Weights of a small mixture-of-experts language model, trained from scratch on English Wikipedia.
Training: a variant of Muon for the experts, 609M tokens.
Below are experts of layer 7 (counted from 0) of a mixture-of-experts language model. Rows are named router (the router's row for the expert) and show model dimensions 0-255. Each number is 500 + 50 x the weight over its row's rms, rounded and kept within 0 to 999. Numbers have three digits each.
After each expert's rows: "comes before" lists some tokens at least twice as common just after its tokens as in all text. This comes from a sample of Wikipedia text that the model never trained on. Tokens count by the router's weight.

# expert 154
router:585478548509549499562528436455519567486398565404457562541485538526467470435468460500510499559519478508483504503506487550462540444534567533478455595419506514545497473476451548477562498524494548566490478606440452558625544534508521447534439454526532504524506524486520306524487530514546561393508556408458495468493460437456557564489388475464574436460568531512531576562604549467489536427443464403559501486467527502522550509496475463473506500419576385552520460475586559487456496492495507574504550520498470534541473478402446487477425588487402505523553552525486554480356481488554537513485480498455459496586420540458477603526514467474462566505538531471557400462534506502573534438495578526530568483475463472594519424541495531585502546496552535466493426394587470521455536550544535
comes before: "\n", " The", " He", " In", " It", " This"

# expert 143
router:450428431490547576529510551587421419465591522521516514501424537506509469447491530536460544429576411530509515522477480420440501470582462568528501543437558404491535455392398516493563503418527569522566571481427508459510549470517419481505423493475588485585515521449469473503438508630522471402425480512472536469551521504517548514560480478537523445526598491483573408487479648531464514485479515444441501502444502502438561527519462571512469460495516449543542492416564535502425479577541518476516439623548524516545476497442487457487462460437552557452523535635414467451549483392460481584522498470558447571523519460566427469547568520429572600497524513473567515573488620464468569462529582536523496525495516490518497412513506482529500571461446482540476483441553529517466455436507431
comes before: " and", " but", " which", " including", " with", " who"

# expert 242
router:499577514445474519587515469499464498482543515395625514468464495477470576486453500559581483482535501528508559540500499502481542435526584530479505574455489467518502412405509552470566521535498501557428520556456463505569571484518533450514502512564489476509430482448560347478437540503565522461549532478488509509554431537475568485543515510449512481471553537418564523484639533473461542438371460450563506474449484458530559564503511507498450511410491358598412430461527608528464552576539512558489546541544440528588526547380474496495473554523432515453573537514487523433492476486429456580474466565442418500507469574521525553501497424489480600513469487509602442550469499575533547396453554495543613545493538502595550417508463548514480525487505481472491527366453497448499581527566502
comes before: " |", "|", ";", " Team", " %", " Votes"

# expert 136
router:485484449483558622521520491484572515445507578517532511490395547456462451455459530531439457473635467489567515520485520499485436513426438531536557660492528491515532431583444468511575522490473522526595549470365495591489561515493553485539480526423509529463471441531445386520464568497555468505494560537488459477474442463482591572558523457495555493557504547445526435476520584507456517443506465341428491570531453515414538500550474466532511552466461502434508525449568589454530507436617536478499508544463521454505487511392479519514501492480510498581594560541477445508441468496543593513503485416549495467483444587577503497484488406456460572483509539573567528452511572515522577424484584556546563432537479507524525450582527573541554547543435470520577484559437441484466578477439471
comes before: ",", " States", " United", ".", " New", " York"

# expert 36
router:477485429483569542576486527469553517544479516492549509512510657465581463503496497430511445547560399567547542464468578481478407450430479576507530560473494572434406475513505608516485569459549488556481453607433473453498481543457527496538458436548567421548493502491459485457549535522513466512501495417504476504555458427544545459568533497539504417479496501510596569451491527474477456518447476516420502519437505468510573564478453601539466510544481485489590487456511588432517532566545514427561425570534521466537494512500560435574545506473466567568501478463436502421466537472460449604468360520474446513495404605593518498472470479428472460452543469499512479551455533464513500432503567428529619395389444487495564483538571555646505495531463431506530524549442505576490501524546462
comes before: " to", " the", " a", " him", " up", " her"

# expert 163
router:480462459518511609581542596523483453422451543455435454505494554517578503450505462433483483469538443415509446537547559471410481498583462570533530487401475488486565442490422457614506573400419522488494485520486455563531490513532464528584513483512536439477512488436507507528475516566548503557504537440411576460460426568469584595628462583386444390495520510489471558488484551517452382405465457466528541475405553553471523543529550554435582489450571451506486522501541466482527471404566549473548508525449537548554473506518464521467566524530476561534589535541467540444470495491465485532469496527514417578611512526562477484526502562446651464435479515556542508440457534514587550420504515401481533511475486518574517434506491484560533493553520457554505576513497471498465615465450482
comes before: " |", ",", "\n", ".", "–19", ":"

# expert 144
router:450533461376571583523562459455512507494479543454575471524492514489487514482519497482495551572599436540511498527427682408481499433466444579493506465481539491505457468452412568486549574455463566613507515551394533483556549508520509447579413423473578535454557511514487463545546579511478435510511503485477538439516455509546472508555449527549492403459526540548538580503534534487527386481503429416478464432446495528496636523601475471515461437482445478506535464427506549460606477482487498525559433578536541529511453520453541463524518540484387506522590510567414490403492445465495546596515482519498453514476427641512484551440508551465554485558545548554533448588471545521550512423532524440576561488459555483459600494516529499548444543523515414525508520509438474583506500492497560
comes before: " the", " a", " his", " an", " him", " their"

# expert 155
router:453459432471594501551526506514434531496476554465475482549469591464533467429544494508559495485586336489579527467524513515457416511530504515480458510463594516513549504577506564580584463441497577573542464539498472554505592446540483439555526489495552475458506455471487499505452628577462500449517543474482494523543490587508460491616403524516489482491609502458455507496567578504523428378533457479451523501442531513452553570503465477509517410537565479544563519427587557401549532459601427574489495582553529491536493592467514497592458532457441569537503540577434535451429513471478508539489411472522468511531382511484377405518493433545506517409527542496565473460509621507558489423564433501540504516514483526517588485556515548624465527549459449473456504562485547498504500497500487
comes before: "'", ",", ".", " and", " was", " to"

# expert 174
router:492508490498547509554533459527467484533581570488502586521496609503501484465515491510507522517627518567478530516513486426465519429414497631484514515449523557506424552489534528465614515455451495569525500511505463580486524588492512435505415462454601533465519398512535447565499586561476498446497483523529486512503490544428562513556431504472521430472498515518496580577554508531576528447485400482390538433418493582469572423468512519518565478519492567511456543434523519485530512430489441589554462582521547512500492542516444512564554492497535504590527528542460496416522557424445483514486429463595453495454461504499466594565472451460499553459549596565521458509424435447593460410583496490556508523466530546551473428476542616449494547545492450431559460398521516626453429389498593
comes before: "s", "es", "ers", "ing", " members", "ed"

# expert 111
router:613538576422570541511495467506434519524503602440510455461453466637521479458535518382397390565516365507568507489463480488475524533511463532544479502489546543501507479483431527510496532479444518522473470520425520480464451543558504472491519526498508411475579516538518419477500555544590525441543547505495508451605464509487457599538521444417497434523543562530523418502511578545432467445508426481556485562493490582529581535571452483485621494485504502559426469471558529358539571444546563520549484660584604465508474480533525460508482481488503508610505522550511549481482497507562467518525429448462438470583486551550462464469463443564508494522586449456510494531533514486565572432515489499587563478445597472555495461440504483577480541394499474514440462443539469559490566413537509
comes before: " of", " other", " side", " end", " terminus", " that"

# expert 193
router:557487499423466550454488497512442544428398543512488501498540542519390455430622445514491537492534468424487424585516528505458505522505465575547612474497474459458453440467519484542573545498467480510535589521451478480538485439516486456596481555486496426537510519498490495499493528495557448435475514580538550415561525438402548470518473501452540432457542507484501449510579490425546478512493552468434549498487531540465600484513519620427485547395457505509434403461499552441559577446470494597516455469422565490517464519521520459463494499414418558532502480549460585497450542484486442594503390505586511529504476589492396547534424484592592434423498584529514493433499584533641535452567576508561541534546433460567530520521606537585520499473475450460450579514494497516520567464476550
comes before: " be", " to", " not", " have", " the", " make"

# expert 65
router:480453515548508517437561572532487489506473535462519538548474591500486482495518524498484458545511507474551541472516528521425528443527490612465474519494576460510485499451451509534568563476442496468572419540472413531556544595361550477478437460513497541455522487459533468557517568553506485545453577386398426456579529440550509469463484505475521491509460443485533528575527585421481429503570568480398427400464429480441546532582447471527594521418570370510613602439518532579508549472468529546499559550502463511565499570505559533600530486511571468606475556478508546440502400448511474580582453475583536485640508558452423535556490468462491556518529510603500528439455546475510535443554404503494492480516473515447521391499489574539512475489439467537575476547527445482454506495494528
comes before: "s", " first", " own", " father", " life", " career"

# expert 251
router:493572470560561568561500474522457512486446536476512456476492520615533526443512469503505474534534438516428500494479598519505519518522495592470549502508498454474491478518495541500575537493477432506520499578434452513456644521512531479489521500388510455448507393457486463513537491498479465486573635499512496436571510568435560508477478541486492553464485519437534556561585573503527463407381491514493476379444617554438573530511401535489546480484488566439502528404569583425505491541537455494509518520470471496552464448383521497510585485543470524585508605468505471441497452567525423577465491510547482544561484545534461444570465506407495520454568521426514480474553517582538523391486547499491478577451524442506604428527555528533461544534456431511575594390438417551446585571464436
comes before: "-", ":", " •", "=", " Born", " Country"

# expert 18
router:521504432427549548514523545519504481541452547428559465480452520496513502441471487570487513562560402480468506535427505530420506364520428587505603497478555562527483511483503499462485505482435450535454515604480455520449495526485500448556394438511570526525488490439547450472458568546489477537566598475494426515509430473438639473522407523491508433498535526440587529460523588491518472402532548536439444443432461571472595533564475446540492403417472498544554462469598568493554567441554411491587513548566451549516437536483481480498506488484452535498550596507473575426479469489459492514526483512585562445479433503482455468510613516446509462509538582582558514520486557534540513437507587537540542480432548450621618508495528424539470525554592413464439540513502520579522545476486554
comes before: " the", " a", " his", " her", " their", " other"

# expert 115
router:495498526408466491529532474588447546560537563472507587519423485480455482483455502510483524492595522468565415575488464540417491479468522603459602574546540501496484500462527502545542446488439486492464480481503475461589535520447498349581490524529567507525540464501529423474468609501513529508543528490417522527528499624491569445519460513487529445444484565605516559452513438531436495487480474556436435430507606475441533599478500536471491473504510445542479473461479439491505539555565608526485520612549563576646454503419432445502506484511527525482537583523520627425554528445469490496572490504499492555511425540561553481528494538437527520487567552515573514561453530475512606363454488516591545499485512536487474545469492496576456540493421477503571411436427485498442561438609436
comes before: ";", " |", " age", " population", " average", " %"

# expert 74
router:555487461560544575495554530565532481571425555473557467498551520474532541412544504435469451561504479525444433514434553491459484477545494499472489523461539463496487491482532472572525601440471533553490479509453515525522523489484621533570461473538513416456442477498521438554526524541545476483473557442426421448521596491480576498491436440536516382479529552584595539438599594532509398500452418471499458462494529580454493409483426569439482439438497541427578477412519614413467582478580447585435450514374495407492480526521587507587540510463503534533497491569429513457520495483485384595511500449466455522482467575500456516565463493496476442434526545516538456545500500525570539434584560504546451519528490468580573405568578527509474571535595572516489522499483559491493507560477428
comes before: "-", "|", "\n", "=", "Area", "Senior"

# expert 237
router:511406448467498465555613529422442595558453486461526568483422600550475543539418465391520454560467473544542482531506417504459497529514511581466542379480538499554420483560392482509518548532414537524480515533520481557463497456585503550563430382420525471463572506516476497524455453533543489497491535508415398472556556530490610567479420500562490495472566466456588444480586493424511512490522480533449441493457540500425585468586528410459436467443485539507540482442556592510460573489529560527526452523534425566566515520497571508507484547464568550551473550532539576442433517445426499494500468552521412537448535546529395467447425428434566551464527531485551497512514514472538556478516504630509536457453564525476508451541453450498559492534551473500517426413486443544542545443433553
comes before: " |", " -", "s", " /", "·", "whose"

# expert 133
router:501529516494502491517483478507485526423520530378637515488509513491466580461461520464577565509520504484550569577410521547433580492537544528519563577433496471482526488383496595499615550576472510575423465521450507552525577536580538460526469485580504513494438454409465376498438537474511432465549500482468488504536465502503590492492480488482557498461590558446577515433644514490398492411396419449552457483470528449481543511495529522535478494439521367534444511418529621529431540492491552505522554531530473594590510561427457431481447530523427493492573519513461474450463557448546460587455403495482476545492460507565530535469511449504503590501510450564538438536487480519572532409481563546538586527520483545579492471510441561527537565454538473487521534450472418465514589487530496
comes before: " |", "|", " ", "|---|---|", "---|---|---|---|", " Team"

# expert 83
router:475419505463570586485564378502431538503509575450598467504470579525435522473506549474482525475565438558576446491424554476505462504443505512475509502408512522479501468467442557477607498496424483503488589566492548519508531481553544478530540489402516416497586506525533431559477535555475547501427533429508478467540565553466525523527429525429546365444556493504582483501494457511522453455379520453423453539499501544417490520483506499523585479429543444537534506433521529487560507498465547537518469539480413512586534476509539581614511604576445607497562526570462473458498448405510570611501497454602560501482399580527466493533528455493479500514641528530542526563486621486516497424487513474551515449522559474497547408532514520574602568532460486523451425430493510561449535501472481
comes before: " of", ",", ".", " in", " and", "s"

# expert 140
router:523500460543542634505499417481519541579510642492481518466488459513477506501483553465479447549561537442567550549513516500504502514546508566550462498519503539473505502502440461546524493462490527538535542470485509589525452513487548489523470518489533418532457426355538464598485534504597532463512526519445507488413499496552607437538470479600448446514575599521492595487505531477499523490458536396367386462457470605495534560433562546486567399484555407503504448483563545470468492425585497496519483544488404489564568554491521546496519546410486487498463598479545539412510566467550461504547477500532549536589470501578455519489496539458500445459546545550656469481457497383502536405637532479477574510509467438505531508436517506505553503542538471505456456526441438497404610495485517
comes before: " |", "\n", ")", " m", " (", " ft"

# expert 131
router:437470468515502569534526411481467515514432561394549502515481518542511482525526428390509478472545408517439544463476552530509547464540327533536576627517560589478472508501496540487521471453433544595473457521480552556492497436499546505555451469436533521519392581495488343476445612565528435490520514554458412515561530590417563489521455561456518433543606451508516449485495501437493422513460496502423489548445515551415548534473437551422573437483546490525508449456532559487523475484552466538557469533563488552570506463443506496550523557467527458494554530541529588497464519475472468529539487463559557508476447574531495458475586520402498445442614518493513484445433562452584555441562526544465565563547540455490473462479428507600558528548441545496480466426456561450509522449582487
comes before: " of", "\"", "s", "ing", "'", "ed"

# expert 253
router:453465529531486595562519487536585603519485639471494393522384458510447517489437559528577493484536494429535443599499510469487432450508435484549473522522522490546478441555467505517506473517549479576494522584480514489444408470504461503472524455440539482530463448472562424489477538486582443471488467473578508510483464480512652512525460527568445414574604500425491564472560517410502480473508459453456464459424417553397539443557458495421565465492481489424595442470541464514468493540527448520549409566493532477553500568542530520523555494518526414573522548632547647532556535466494482631618478524511446497607519516506466498440508538454547454492549498538524444534457489453521554433490589549536601507536574460503570411519546571553513505467514489559450493458489476506513510488479483
comes before: "\n", " ", ".", " 3", " 2", " ISBN"

# expert 16
router:498525447529559544417527425424493517435537545466530523482448505534467435409475527407429463473582538462561504500493479429462437518548495573526629540476530499562552550494438565547475530428447434597527539466505504532462538472489592495481435451496536526546573499438499478479470492545510442498485563510467439410582522445491557500504538409544469397592515524494474569558539635480476546512501507464483479577483527528442614497632523498458512472454497411486454553502562580487462440513565445587523477550531487538522535483450455516525558616456486536515589511513562506452438545472529482489550458407481527483480444572535401519518506449438569433370555580475513547509524563493528482419501613465576581529407429533481471531533479521565548529476528408566472495510571498521474590512444565
comes before: " |", " \"", " USA", ";", " AUS", " RUS"

# expert 82
router:451484460461541552526558490564589483483385554421500512569452559452569472495523504486431525539567444474515583551460503534454463479490469532474517553501488559518460466475437552569553556451465475582597602552437483570486490503534501438525456503417559407497505499527544461511458547485468467512427508510472465497556554468383593536509414514423577460507572430481640494529492510480517442530490469418460479526417611546469522555510451397440544471514413475506512449485489540499551478484599431575521489576563588531548491519492502546555540535501463527516511546571512526489429431469409465539592469420630478541459468569500448504495498518452506513379536588542537458503503532494547470427526521572539594514477511545500545396649451466570522511542428504495460456513446596523498487462500564
comes before: "\"", ",", ".", "s", "'", " and"

# expert 142
router:488531445532519525592503487476474555538415546521492577426425503539544447459498514481458449561498506493444497528411645526479503484495510541505587552503569513502524458522479477485543528486498505518587547606424485539458598554511534448523477502396512467503465429493484494535501524530520427492558657505512453460576482527495505546522477508458468482463499457441485502551579573500541462416387476546449528390446577583443544547458410549464574383467522559419525506438543574380487434486480548515472482511517543487508461409430480493549563465518498592652450542491438465522521483510487487615459487499586554527551495499557467408545412530441559523433606484530458493479483506557537543408479527515548515526430493445514538457513557518552527517525528395513525573430429511533497522598542427
comes before: "-", ":", " Born", " •", " Location", " Country"

# expert 96
router:543530457521475533558622425556479517438527523471620533442492606525452463476427475382402520541564495469468428549521525467532463469467477535483586535596494403502522509571431564465554614457452485566554483465438414515515529567419459440512457422527522482563569539516511405580450521601461427470522503476508568477547585569433501522549448471509553454451558427519511544527614627491474453503531470545479434497427527537449538529523476543527514429445564469446505437507593440491499538500544491549504466598467516555495516527513549429579570569497515545526531545528511507505443562478509421497543452493526545446451473567546460608577439430442546469468460571476578532462507450493523521422530556487524507520445490420463493486550416504547503550510445507499507454447513514618528598457492503
comes before: " |", " 0", " list", " 1", " 2", " —"

# expert 246
router:514506452482495565565559530450437501592456579492451433579487609544535446425485550496541528450540488427552453502409554530435512448440408603513518562556514428415516489466464488532513533462552569539393454477438532555504547536585541457523484452519541519537534477492424416518505559528493443524477576385485452441498512502505505517546486568478580510541611508481579598500534531472609417552459464492447460528517510586435478503509545582513451532501461420436556503428483531447481504465512546556531488508526511482553600528503519474543428496444482470503532484636518583471437590417455486524486489463525541382535520531539455521529486495452640483500537485541586412474471515396523562406473503467422597430498535495515548515487487553557499581534540424541544539575466508543418462463470508
comes before: " in", " to", " from", " by", ".", " at"

# expert 159
router:518531600516556545490544424467514500533467537465567440583383511494538515485473482440504504499537408426471445527540523535431473369457481509570493523555559532510455465532520519542577450543480538494554474538485525491464496479510500399503500450518547437476522467401435463550413518549528491497524510443499574456519475399527611413527449512502547470476528436607554622595528528458452497524443462488478464453480564560448585527495556449437524508464511466486571539454470494464526549531482447466525520569521509604501487523428467462534455556438497478521498495537418562449511479438494588558538455496540553464462507523512511544519479514437601499455490520603564524569439596434488556439379526585450446424482578441494524342493583582563590572508565480498497519478445439579572525404500510
comes before: "==", " ==", "===", " also", "See", " life"

# expert 158
router:491473538470530558505509430508443488518490546479451566416441469512402494439504480465460550595564444493515448468442543504444504508500508576532493563529524498506491482446506429504567481461523520435433523495431478534563451612480486423532460499552547520490499543482434480473511579563606475460558541551436512424699468475508543556567467482548542480489571406564484528466497461537450539423498491542410407567461479583514575605485541544479501442470508444464448553486538569447610521487571555467600489609578545469523546544440460507480593558477486550532539509576533477443471569445429511595560456442524451404566529604523508442500446545505554520491507439549527440498486521548579480431480420571480494600556455496528524452543467507576541471467524423561516489434508471468415540467472550
comes before: " |", " of", ";", ")", " round", " end"

# expert 93
router:487540487460601567470484492435522511465543527450503458633384518530558460447424479463437483531574474453478515510473518472444511420465514572519484475513508468449494483447569537422581413509461599485540515517470450549443484524516557488530501478538508430483548439456501494549445477544437492538500424516471494442518469442459684387546503512478486442464522514520524519540574546469500469496426466424494476552426543608480580555609543463516459511507611481448444502441464538487542604519515471467571512542529564634487458501470486493561531530452506582545545495594463535473481476427518658583502475476463519473485511506508533544543520528470586504383489516609503463552532541484555495413511494526492578452473536449471463475536582585495542582573556515520555600449446437550488428420516504
comes before: "==", "===", " ==", "\n", " ===", " ="

# expert 90
router:514431517402585498489470414546456548544455663425518504545434543606418536537522432499470453535499486508566473535559570452522413505509523554454501490529492511512414474467438483553578534467450502508593436527406408574489502541400460538495527492512519448543475567450504455561563532532479469461427558435392519416532535493485496481522460541515442505479472498604561528480508519521549507451451501451476399496541513489519530473518532514537539455417529432480558428452522652473519531454514521563455473496451498594518497618457548487515537539506487500620521556488434513420505599521480513580583522468601518548548444563573465540509460483438518494526545499575606520516422528439542448382510522443487507467516475480463460486469631473514423556541497418544528533477434498523508593554503511
comes before: " |", " 1", " 0", " 2", " 3", " 4"

# expert 106
router:495485499499548540525566481609384526538418566421554516522486590517453525483386392385442464533607442497455600531571555494494392418373451551510500512526523519476468479461490516559584512456456437590512549503446451501547492618477525451577543456457551472618539530495490417517500587586442434463492491438443442466584547550454568486527446551472551450521598540477536449480499534480530447475462458483392515533452581532486547541507445513541515424479464481492566502452497527441540529534556500559505458531444505542556465486450499569561526526517431538554549496540443516485539426432504502562485428510530534404481461558528481507386562426471505508478581535512565483487515589469519497426506569496548548501527603510504487479542558508586545521551494494472524426476442526491458532404505434
comes before: ",", ".", " of", " in", " and", " for"

# expert 89
router:495510511388485552509525521480473461532490603489558467486411604495483528416554498534573429542551479515513507484505592560399397440496439520493538573456573534428500429568528506533552569469537437551441463538465458555487548483581537487522431511424477444462473465489503439582524562545547509455474622483554515491483404519464516507595464460456470482500569500493458460565523531547531509481492495444411461482502485467495546524454525526521537463427469466467562514389436568375581480479486455535561526557470596595531560564468455597495602581508475593483514548487479566512462484494532455528482518404532418521468415565579475489518485478401545556482542542514574465484483502476539463404617524452589490421441513444509553523522564522559581572557549495511460466480469447448535558540491604
comes before: " (", ",", "aged", "′", " =", ")"

# expert 64
router:517432515422532603567501537526530494507433528449516534477450602464501490457527446481506537561525455482551486488493550518478494461546402559592550554572515451525584464491461491525561583520504489474426498529479532564526596475439464505548529438512648539437465530523609377514459565491512460424455565456491426506516431576484477520527435513460550413494606558467529534546515622527503477496491456531391454468425542529528516522490518471447505372466460392414517452463555511476518491436444527447502456453557590527493489533418438494508540646467515455614524487558498507471557492496504560619520418501563519468522516598512520534571510424475628404412527560539499518552509527460488461412486519542517511540425521521517552540556501514518563511487516491545535467461407508483558551523546488
comes before: " |", ";", " Succeed", " (#", " images", " (#8"

# expert 219
router:427540447492535539546578477400413545497502589388431491531498582478490471411458511486478427508603394506440526540473563545497484469558476549513505507464482393509574497467507545530578486480473438589489480498423480555578492493500543475523510487515542490398531522561560417591447532567467417557471607524452473477442514548482544504549441514404542413462505555598545630511501568508613463552445521474462512495478574467532515485520558494543445457490492502468546514428508590492479533470548533554515466588448532506590456466489525485519482575492498505533498568594504492498430544404527502495498454564511536491513437498547374539494504510460484521483518530540587488567477606473587536396459559393525540528458586502521539502578465535629515540563548506530484388492473533518483554477428455
comes before: " in", ".", " at", " on", ",", " for"

# expert 73
router:486488468497577538557511461532424478511440593325531599598431592545482482388527565541423393478470537471522436534494532468420464450493467525493491607487568524506513438533502547485538513482549500512554489518464532571485560473577462500568511507485492472536482423512412429587456596527493514437569511514430430495531471530500490467605537562484478493540529468477515509471563533485499486465466497432512468519491516535459601469503576589429435422481503478504541526412504515464554582444535464540553516533480505515523482583454462567540555581487497529490484596543457563461452520393449560520515413484505502492480437564550419541492467450463533577446555534485617523471518588392575515413591475484602536537514501534475463498508523452603555542589507543516427482424421473472535536419511537
comes before: " |", ",", " (", "e", "man", "er"

# expert 160
router:506472479383530624619528429471524493505618591447516496491507573428541536526511486457519423556510504522490485559427627471467541552495404561502531506480496492477441471492455587522565524487489489513495490497483491549568541493500570458522397477418528566525529510503432382462430568513514420526522595389460510432513459524506593426551481521527499368529559533502480579522421520548569432534448446531463498441506463556531575522594504548486462441493455509502551557455626515449464492430500520581527473559551510476477397491490516502508541500462458431562526465524498488493492496489496507470559367509546485550458351596525445518435533582481586482533462448504541441468507544420548524425498540559483588451507549511462535494518531543527466552587532451464536413424560524489455494503484520
comes before: "ing", "ed", " to", "s", " the", " a"

# expert 235
router:442508492466609524491550454469393539514506579451512488503455531487500512421536438485469493507608418524493506493502504511499446444495454559559466551514539554512573476531484521538590517473414617532476480571454467494425425498541584487496447501448538427498475515490496413486465599612483471526530571497498447523588588490496512501565443546467543406488585536495469481524467539547483420484465494533490468548475524578413549505565474479541583444489454462513431487466554559389606524432531488616512436521506518503517521426499489502570470578519461582539559522619490481451497510449513530456574490502475502525484460577543437538477453472499547496533614544520489429566492648463513506415528588502476565466468588516525553400542468538593482548459555506495567420375506500553503562402577488
comes before: " of", ",", ".", " for", " in", " and"

# expert 13
router:509552466505439574576524475477470481518554564356452463475477580466509436482529430440472412497542444505443475556457479472454449415487391619533497525504524560472524506501441479492604570479480560548461523549500520514529454488502516485604469464550495461513519548508469416483476564559508440555485595497531413539546491515505578447599489541460512454484596607398500491502487534500531442546422417482423525491510545564537601562608518505479505513490585418522580470446458581412514528451562514526508432544492497476559533449464551591540566516582441494462552488519413506484466463484436550578506453462600457503493408565537434560454480491500526487499537487561551504604538586431543532420490611440492513513491558514476592485523460474626483555518515485535488433432515549534503533496454429
comes before: " of", " to", ".", " in", " with", ","

# expert 182
router:497527491479436544540554518471541536511511561498449492535465527568463540415544503542407453589632520458591456537443579536477469481504452532513552511465515535491464409473517519485472533451541501497480410440524471458559549488549532488573367515494528564451513475479517420541505583581491490478498606495439457559574450513440574496523431434482491368537581570441405488497590582504568545549458540465461354455478520591477558492527590488542491440516405506518515436511503562407483486471551564490544502541539467560608470511502412443439532557455462606502542518534499488494493539531501435514463503442507411565510510554533493525464525464425593514524629574493566473583497492441573475417546482446567498510528460472500564538533508506524545561483573504558541500469422502433429485403513470
comes before: "\n", ";", " (", " /", ":", ");"

# expert 117
router:500535497488565640508530477493568519493545547492527475592448498536544499451439520411485478521504445422456536504518510499484486459526540530480493462552523479425492485450571581479557419489479601472546506512396479529451468479526575469533486481531527462433548486395519415549431469524430517457494486439507476460534504446412627357520448500511499477496495463520547566504549604466510477490490409410482484474422532611453586502530523490482447524539591516489477490466477631477498677477512506473524543581456543601454453493466510514628483528488486497566485491552486579491486462462476529571583458508415465574498519579521533581526479542473578498424468471540504419527573553482512487419522499550514513475499512445493528458457658549473559532593554460483605548516443450514465466439550560
comes before: "==", "===", " ==", "=", " ===", "In"

# expert 119
router:465525444517562518559490495515450608519403546492495516438387521544561490508541552502449490531492490458473524549447578550497484476450483584517566483536547462572509512571435526491541579499477433508537542567455482565470539500541557456532422552305496506454489423498525503552545521522508420488586613522487500376604442527464576509503520507529452496503521502417460501501556582556568433440419440465471498423391534576475558513487432526475560423491507537434526508484534610434438442569520563475516475481505503455501464422458490488496564490490506564627457564486481520523550514503441505535505542517588511507568511517567451509523414560392582506413571511521486511482532530565505471402443570490496531537403534471490555517525494462548454489482475451534520584388517514597483513564544404
comes before: ":", "-", " •", " Born", " Country", " Genus"

# expert 149
router:564508424503556605518527436512533494558506551456594484490463554543464539477425520464512561492568479545508563520377565427452544448404354541445507503560559586539438448471442552538523611471469415513579526508486490530545506507546539477584415476438573465586386484492570422475489539567475456496527528420464509464528403590500525442526432434472562444530594447410556502562432528491556409543491441525466521531436493514429570559587496562456422432455483524499501454465464516432502470527529459575510438540545563560531412561525449505529530538481445520509552501525505499505453516467435480494579383505600482529512436592528478509516490498536490447495559509505547463535503486431512494441521592512499519570512482472520538486522531489592459574470478469455541459416506540517446594388484518
comes before: " a", " to", "s", " the", "ed", "ing"

# expert 228
router:516489468435529526509575405532447482456510559423517487602483580477494417498601453421510437558504508494465513521492538410460497519519400589521576501492633396522587510478506590547524516531453503521540402517516500554537421581474509491539451549507489457498518517452524463499511558567540544483500489525542544510538445455490471525536434544411537441577568551520517535503478608501573429566464416433379505484522490506411571487559462467491462524495445462493522429445501565417502505503442512569475474497518439448538415514456443488531480458481550517541534581491522578461460526496530485569486393453544482511549501599473455594418504444508533427415580523438453437486461489406568530441515606446565577500459538510541588535499551475505526687486526500480513485539553534580488520479525448
comes before: " to", " with", " not", " in", " by", " of"

# expert 124
router:496426462461477621430534485543501553482500582428649521488517529475524492537552569460455485426533486542466435558407523511447535509500408500588481607457481525539524562450483496460556632546427482526547449547524509556497543469500429471498480489430462472434455475511479454522431537531514428509467533496467531523554527518503555422454495480479488437484554500475543412474498583447484487498438462497485451440522557558464551546524523488474487527453466369500501432366514534505498552352511519529485498549549605617582517531502484516539443460550455493558548556512455433449481467455516460472616432512466493511459462576652464444428525457487566476459564432537520434461480625479513548446554574587464590517491488589553538494430496511573465596517535438486569549550507491496508502487501535
comes before: "|", " ", "---|---|---|---|", " Total", " Preced", " 2"

# expert 122
router:491517488469582538535557485563438551587442556393467473569462592560458373456380434420490432531561490521468528564468510471473486451526481561497526542525527547509523484436449549519596529457448478492531500535459453563501539460546521453572467516491521371491428471517426449478454605551466462484481523498478456449605574587423554373564470571483543446519545546450547437482511541509564412430497464455440436535441470561473561481521454450442545457522495461502559489455540575445505531406585414537518505561568587525543535506485539574529501548557503492540543525570511505420473538432485541524540422481541510497483434556508436496425587448468520433458568499527578458516464607398531502441509552502534539518484544513513583483576581515566496551532499491436506403445452531511520524464528569
comes before: ".", ",", " and", " of", " in", "s"

# expert 130
router:542500531532588571456553504450489510515533635463472481448356543476429429468498533480465427437591450525546545536518486443448462472451479604558566545506545444500540392528447488585553484455538585547454495546422459515514582484465486497440527510510513488470538458561452395583468526491501542505514574477459486471396491499427570473508353533501533426503496484493503544506523534541498439432448440429456445400538607525452484506554554513483542561558536484453461533452549560517544497481509491504470460516493548569610478504510535557543589502406417622446547525587399466502456506537446544519583536569534525567514498527544403505532554492416528445525536531580526483539453577484536521393579559523550495442480588511542544491612451486551522526447548463448510509467459508508498492443536502
comes before: "\n", " in", " politician", " who", " and", " American"